python train.py --d_expert=64 --router_score="sigmoid" --normalize_top_k=true --optimizer="adam_variant" --train_tokens=469100000
Below are experts of layer 2 (counted from 0) of a mixture-of-experts language model. Rows are named router (the router's row for the expert), up (a neuron's input weights, with its number) and show model dimensions 192-223. Each number is 128 + 24 x the weight over its row's rms, rounded and kept within 0 to 255. Numbers have three digits each.
After each expert's rows: "comes after" lists some tokens at least twice as common just before its tokens as in all text. This comes from a sample of Wikipedia text that the model never trained on. Tokens count by the router's weight.

# expert 25
router:115134097136131167110160089132095079117141089165127130132148120120120131130138175076157145126142
up0:148208176113118143116175139094143153132082135129119117138144099182156141125119127122135140120147
up1:117131158145126126083124129056129121146108150112144116136138138132147130122129167176095121132097
up2:136116170149123184116130150122139127159082125150103153160204134159093133099117162126099107129114
up3:140132150156117137120137113127140144147096105152122114093146152087105162127100121138121124130149
up4:124165120175144124149147156063120120122131090143117126131173134173133131109126143152124120095121
up5:115140108144169152136131142077154137081106125136124143129130136139158088121114167143109121106151
comes after: "\n", ")", "0", "%", "3", "5"

# expert 22
router:111116128151167160145142156131092115140108125105118120179143132154139166115090144109108109141130
up0:137162131183149117163132148104166139113087083144144129131160117153187123132131140146149110124112
up1:143168125142155155115151134116153083112109107155125128134149128157135108095144153134143112086129
up2:131125146130088167099137149102184137129107161168131156132161122159146123112136180138149156141121
up3:138126121153170132150141129125125153098094096152128121136135108111140144106076158140130110108106
up4:092126134152161148136145149083110069138136145174111098163145095168128131120123174148117131101125
up5:131119119133130123110107150133142118143138142183133131113134099132199051131153136129134121124156
comes after: "2", "0", "'", "5", "3", "–"

# expert 72
router:114174134117110142127148115119094139151110107162170130139176135150136155120102171147103149103107
up0:127160120145118153160206131110159098152107114109167111117128124098160137065074172171106142127132
up1:134141091126149135103090148135081141136121102125136129148135154155125125098126114122111150119092
up2:120118149084123119129133119114155129144121117150152135146171150126149130126108121157129138080138
up3:123139109100082098183137121123121146158091075099145150145135108108139138154083120126115129148105
up4:133147123127153090135088128095085143120105083105158104102120115160118136133096183110072165124128
up5:148129123084157098133154111163110165147095116150145134132166141147165153160099164141078171116122
comes after: "\n", "-", ":", " Genus", " Species", " is"

# expert 49
router:144121129182154195121157131110151109086099090133110138165161135165142164124089171094149157120096
up0:113169119100177131080128172086114174134115101140124131183153127122122107106133139137138085120132
up1:104223147126152147142148114093125119102138135156091132108142098176149153115099142119147117141117
up2:093157120102105147092138123143123104145138145154152104147138149146140096106123129173093104109145
up3:108117142084135089131144131153127191112118111118151129115130148127120119115120104123133119126137
up4:137131136073143103106144130102163150109141131169131144175187142121112117134103169193124114124127
up5:141162150082129142138144127100140125120127093116171112107120100091134108185163138145153129146153
comes after: "1", "9", "0", "8", "3", "4"

# expert 26
router:152119113133108182107141101116097073093138081163103170142142161135127120138144160105146156112133
up0:145088134131158172112119153128142145176126113162110134178133125177115125155125172120126132140101
up1:145083104139175131141114134104122150149097123147127122157135110159159108122133170124106130161095
up2:132118138111132120116112150114158152143083124107084158132144085149144128123120157131114165100115
up3:137156123104111149122148172109108128121120090142113116127139106154176113125110134119115098123119
up4:126108141154140119113146154139128142135117111133109127142176151178143099076101107167097108113110
up5:103160153144122178164119158129125098129108124124149118166137128149107158143119131151132149070134
comes after: "\n", "0", ")", "%", "3", "5"

# expert 6
router:133130130101150106111151178092165092159135127104127112155105162159142162117128129089130148102114
up0:132108177108150119110152065135100157130150107116095166132114119120145102144111135118171116137132
up1:115145153178104147125148085147097134148134094102105141114175125119146161171122146138098174091118
up2:101114124152118146147145141122147114137167136176109097144119143126133111074140135126104112141131
up3:114144131109133120130121102129127094099096138144117093135169119142143129138105162120122140101156
up4:103113134108156146147105152131111149090111144120116111145188102162126130107108163129119127141132
up5:102133143144143165125144105096127115119138133148112103141135138143171112118129120127146126127136
comes after: "\n", "3", "5", "4", "6", "7"

# expert 37
router:152105143143146144126158115117144147133105113096141090131148120158107135114108125135094150144116
up0:159141143164079152127117083109109110176116092140122121136161139151121086160111138136084163125131
up1:139131120080145156147163151125136124183112091089126152148117104139104125155130131133139140121158
up2:124135123152164138125135127136153118122101153158147154155102131146167147142160149064110123076147
up3:083126097140138126133142116131130122150119162161149163119137156171121115131131145138181070121117
up4:113131128180120139148168109142092128104099122136133121130145140151143136119127145097127085122134
up5:142128156148151063113122111128140137137129119128158145161138123131115101111149131095149124110139
comes after: " of", " in", " for", " to", " with", "."

# expert 50
router:122123116143155165138118093110137108157144088134102134155116113140109107163117129090089136110113
up0:116149107135101152149125089143123110116084133132137137153159098117092149118153112095162152101139
up1:149159156200149087153159114138170105066106118143085147142140102138162100068103135144130143112162
up2:147121102104174122159135148120127100117095145144120083148106129137114138101150089064091139125133
up3:121145141156099134131103142103144110104106108141185088150172116142149116147131159143144128152127
up4:132119163105145154139124158112112132082089105150126097148158130170141127097109158131132130099147
up5:114176138114099129115150137083123092097105129155153122133185126126166138150137137154115154109148
comes after: " ", "–", " (", "\"", " /", " $"

# expert 11
router:133146101125131146104140116138142128080103066097101137157129124128149178134125146105115165124088
up0:123142101148100109153126130137090073120128200118122159136151120144146093100151116150090121133130
up1:099162113150143126119136132163162124142119098144096106110154134135172128096127123144099085094126
up2:145142132096136148128124150166136111106157100127131134126125070127141111110126117135156195088132
up3:100116117145135166107089099133148136117105124122142116141119110158129152121116115108125109118137
up4:092153142166121137156151114106106115121121126156130103131104141167153130099146125127110159121152
up5:134136141153155120140118150092143133135138139152127140152142151123146118131124138131145127133148
comes after: "0", "9", "8", "5", "4", "3"

# expert 9
router:148131176113151117154178166128126149139128088153097115136153112144161177142147154156156147139117
up0:142172148134122087132116147117185082116101128093108158092089096157185139154103147115158140114129
up1:125106116177159144142117088131162131115125102157124137133142158163112160118073133109136134107106
up2:100165140114154112120137133104102107115139144131156128152148128176129093113100128143149128107151
up3:082104123125121162169177114127132132119113124107125105121102112174116148121139178100156107125122
up4:170113135147134156087125169104165108131130140112117149119146092151121131131120119131105131144127
up5:108144101131133174152134147106127106116072143132167125129157150151126122148135145102140135087138
comes after: ".", "-", " |", ":", ",", " of"

# expert 70
router:169133130169133122168167144125098105130132109137141100127131138126100155102175130111150161140140
up0:150105119120119090098130144112138106112112177100136127145137097138150137159133145082127164125141
up1:106159135140113163112140120053141104117099122118120107131159140148166109122095180140099146098132
up2:126123153151119137155123161090134146116123114166128147146166113131140140138131147060134105110093
up3:134165113127143095106127117091125137090097120118154141169128092146068107127103102107112170097125
up4:123158112107135076121159160138152099096117128163133132145117142121113143104142126131162095135130
up5:134134133130085150102134149153122132144112170118113110168144077149163139169145159097102084101148
comes after: " |", "-", ":", ",", "|", " of"

# expert 36
router:166130153104163108144136102135075126132178102157145101127124141108113125131106112113172114108149
up0:104122155087171118142136111183059179121158176156105123150102094133137107116136132129148115144153
up1:161149132112107162107096151121156141127082166104101164119178116139168131118140144159127118177115
up2:125126149136108197156125124089125136122125112132103132133151120135145142124156129123140110161139
up3:167162096090131094086117150144122121116128133150176088104130111118152101128136146099157133167144
up4:095129098119128122158160163122136148149093146129142128158144115162194127117132141120135134133179
up5:141162086118141154135131108102145089125068138168153116130136070119151095122133118176100167146146
comes after: " |", ",", ";", " the", " in", "|"

# expert 23
router:144145117137161165135117136132143127088060110138116124156129141134134128111126158099111140118117
up0:142112165095138138096142151113166148156063142172157108142165117114131093134167140120158083133092
up1:195132161145150142144191142136074107139146127076120130156139116151136173127150098090141122159168
up2:115127122125123191145098121119100128126152145117135098134143093129100108094090179162080159147134
up3:129134121139131118123143127151148126073079134185097103128138108141105151130151124116117135111114
up4:109157131128155124110107159151145111089138106171092158108143118133151119149131117128156124126172
up5:125108132115093118179135165132175096095133126136116119108182122141138112129215168141152139119160
comes after: "2", "1", "0", "–", "3", "9"

# expert 18
router:138142112144136140122130112102161105126122110131162138160103118179162152138134122110131105107103
up0:102120161170123130122128101122109142139101123115113128162143115124158142097118184138100148106113
up1:141139120152157161143131149149137122114122105127119133140158111153168116114087141150085125126160
up2:137146121126163166140104152122094106124130104148153134173144116178137111095101121134145187141151
up3:154127151148150125107104170148141111128121135161130142099123142149155162117121168171144151116099
up4:099170120131119137169117120134140151113116135119118132130132100111208124119093162126131117138134
up5:154119123111151154154125099110098094099077132170127113158179122159139124161130154111140173116131
comes after: "\n", "3", "4", "5", ")", " Born"

# expert 30
router:147134116100090124129138171141110123155129087129150072124136102138150154120134095122075117082150
up0:106130154174160138153149133133131126107122078113122127132157108120139121108105177156143154112151
up1:084129113156116135123123156136105099090111129170127120124191148132154100162152132168143139115151
up2:121090142103140136093119157046131113088133088151145118108170106130154140120116126183164115130142
up3:091118084108170131157107131147120191136089147159140122106127160107129122117135137108174070129138
up4:125165169186131140143123188137123129124129103156140157112141110112122103110072117099115144103111
up5:123126161154150144124118116114132142102131144118103124133159137113131117120112189132142164099154
comes after: "\n", "3", "5", "6", "4", "7"

# expert 17
router:160136143164148133103122149103157081104100095133146099160120123122123132114057130114127127079167
up0:127125129102144124132126175141102132103062121129130161135174116155125141115129180177132106133152
up1:134129121101120114152129143122109119140140116110088136135144141147149121136108135133110159134134
up2:117154097175081143125109122116115136144107134158107115174110114109165167123115144178120141114096
up3:126160133077135123140127122154143129121137136084078148125161126107139117133132092118123124147067
up4:099126083126117158119125125126131173145134116130119128128143112183146126141149132139134141143102
up5:108121123130106160136135150105111123113124151117126120131155128135117117124144115169131124122121
comes after: " |", "|", ";", ":", " in", " September"

# expert 24
router:111109140137124162115168105113125170141102109154128134157202113143133135115115201152122132131118
up0:174145124125154157125127133102121145108120146142119106188177104135104112117162136091072123121141
up1:110164162125135097126111105137108103125147167149138149117135151158149130104151158154152158130138
up2:140114116119147180132154187130143180170100116127166165130121135090113105142106117142112178146154
up3:120138124126138165166172111114151147117084132149113108138170090141102109144141175132159147163106
up4:150163103075097127112162131088110164085093101128166144143124146124147108165117141121136123123142
up5:136088133135149091108138129109131136115071100125104112131182143149138133131105222161173111091169
comes after: " the", " a", " of", " and", " is", " was"

# expert 66
router:132146115153106141175142106123126118131142118121082108139150089158197181137126160106163137131115
up0:130142131146097112145152143103128128112122106143117133119120112162205176153113158107120159120116
up1:107112112107183155122181119113134084116077142156108150150149137152167101114114132107157137091123
up2:155124099158157147120143169148119114122119087119079115140165132082121124122115119106106134140164
up3:165151130093162127170166148123144090134095124121094131172136096141162116120156117082162111146120
up4:139145074155091122127098158080143149160107120093123129141135123133144088115124118115115104112147
up5:145085097128135122114118119128192131109107171132109097134118090138165152091089129122184118107143
comes after: " the", " to", " and", " a", " of", " was"

# expert 39
router:188167124153126110164126106118098085122144126091119122132147119136126154144082122128108193132153
up0:138169094092137134154166129104114143150110139122137163131122114111136074177097140109141134133162
up1:155122108148133102115150110160143074122071104158139142137161092122095130099120157092088143136101
up2:115130117140155160156093156103117104137136128122112156136139097145118174108118103162082112120150
up3:155183152141162129113118118128120122117120104128115145159147122141148107123103159118087156104148
up4:128164122087142161145104127108137121123113111179169141130136145118111123109111110129112130140127
up5:112122170133127138096123129105113088082129110137115132143159125181132123123085105134135130127153
comes after: " to", " was", " and", " a", " the", " he"

# expert 73
router:116176122190117083182144120095123107134150135109124146144159084115154176164114140135151180122141
up0:143118141110092140107075128074100099117111143153121140113154142167143134114127135131122106148122
up1:121108110112122168138093140117101102115116144114109121188131120161123169138127104072126150104120
up2:184115132140131119132140155130110079135110139145117143170125114122121132063120108125110144146148
up3:115166110086140175105144137136102085103118101123157089127140155150121099102092166148104166143104
up4:114127138133106137151135171116113069124110192100121133151131117147120172149104162146108144125121
up5:175087104135176118145119172088142120132114137150130133140124099123085113146141102100079151112118
comes after: "\n", " the", " was", "ed", " a", " and"

# expert 61
router:195140084122158153113133129166076113119139107123087108184112151158159148110149174117134110117153
up0:104143143113139157153143134093148129130109108158113140103193129108130092147123137135138134124119
up1:122158134115124111135150110131135072100156076139155099126135140117172132139129150115130095170104
up2:158144087119135129149142096126099101123119102074137128159156095141165156164145151159130113132126
up3:141117105099135123122146164156151113130130126084152106160101167160123113162115114098154103124170
up4:085123191118088133148145119077138149102102109142131158150154111177094127123126142071122145123150
up5:130131120155112166140118105157139161108098084114124121132136115108130115058145115140125164076129
comes after: " the", " of", ",", " in", " United", "-"

# expert 27
router:170127144183149145118133122087149073123113070145158112152116128119110144134080106104141130079171
up0:152132117123122169087084137124132130124130151141101119135163151147166130117116129177134140118130
up1:146120103108115135119178168126121131158155091117115156130157087134181098123150156138128108110113
up2:101125115154119162139117133141116134102127144119116127111134149127141135131167125145119129199143
up3:132140116105140148108104191126148171157122121122148120135142126164142147136111119125107159144147
up4:131103079118140126126135128117174124145121114126119129167154145160145138146136208134115175199137
up5:109119142084146145123145128136143121138090124121074130158165168145153129122132102119109162138133
comes after: " |", "|", ",", ";", ":", " the"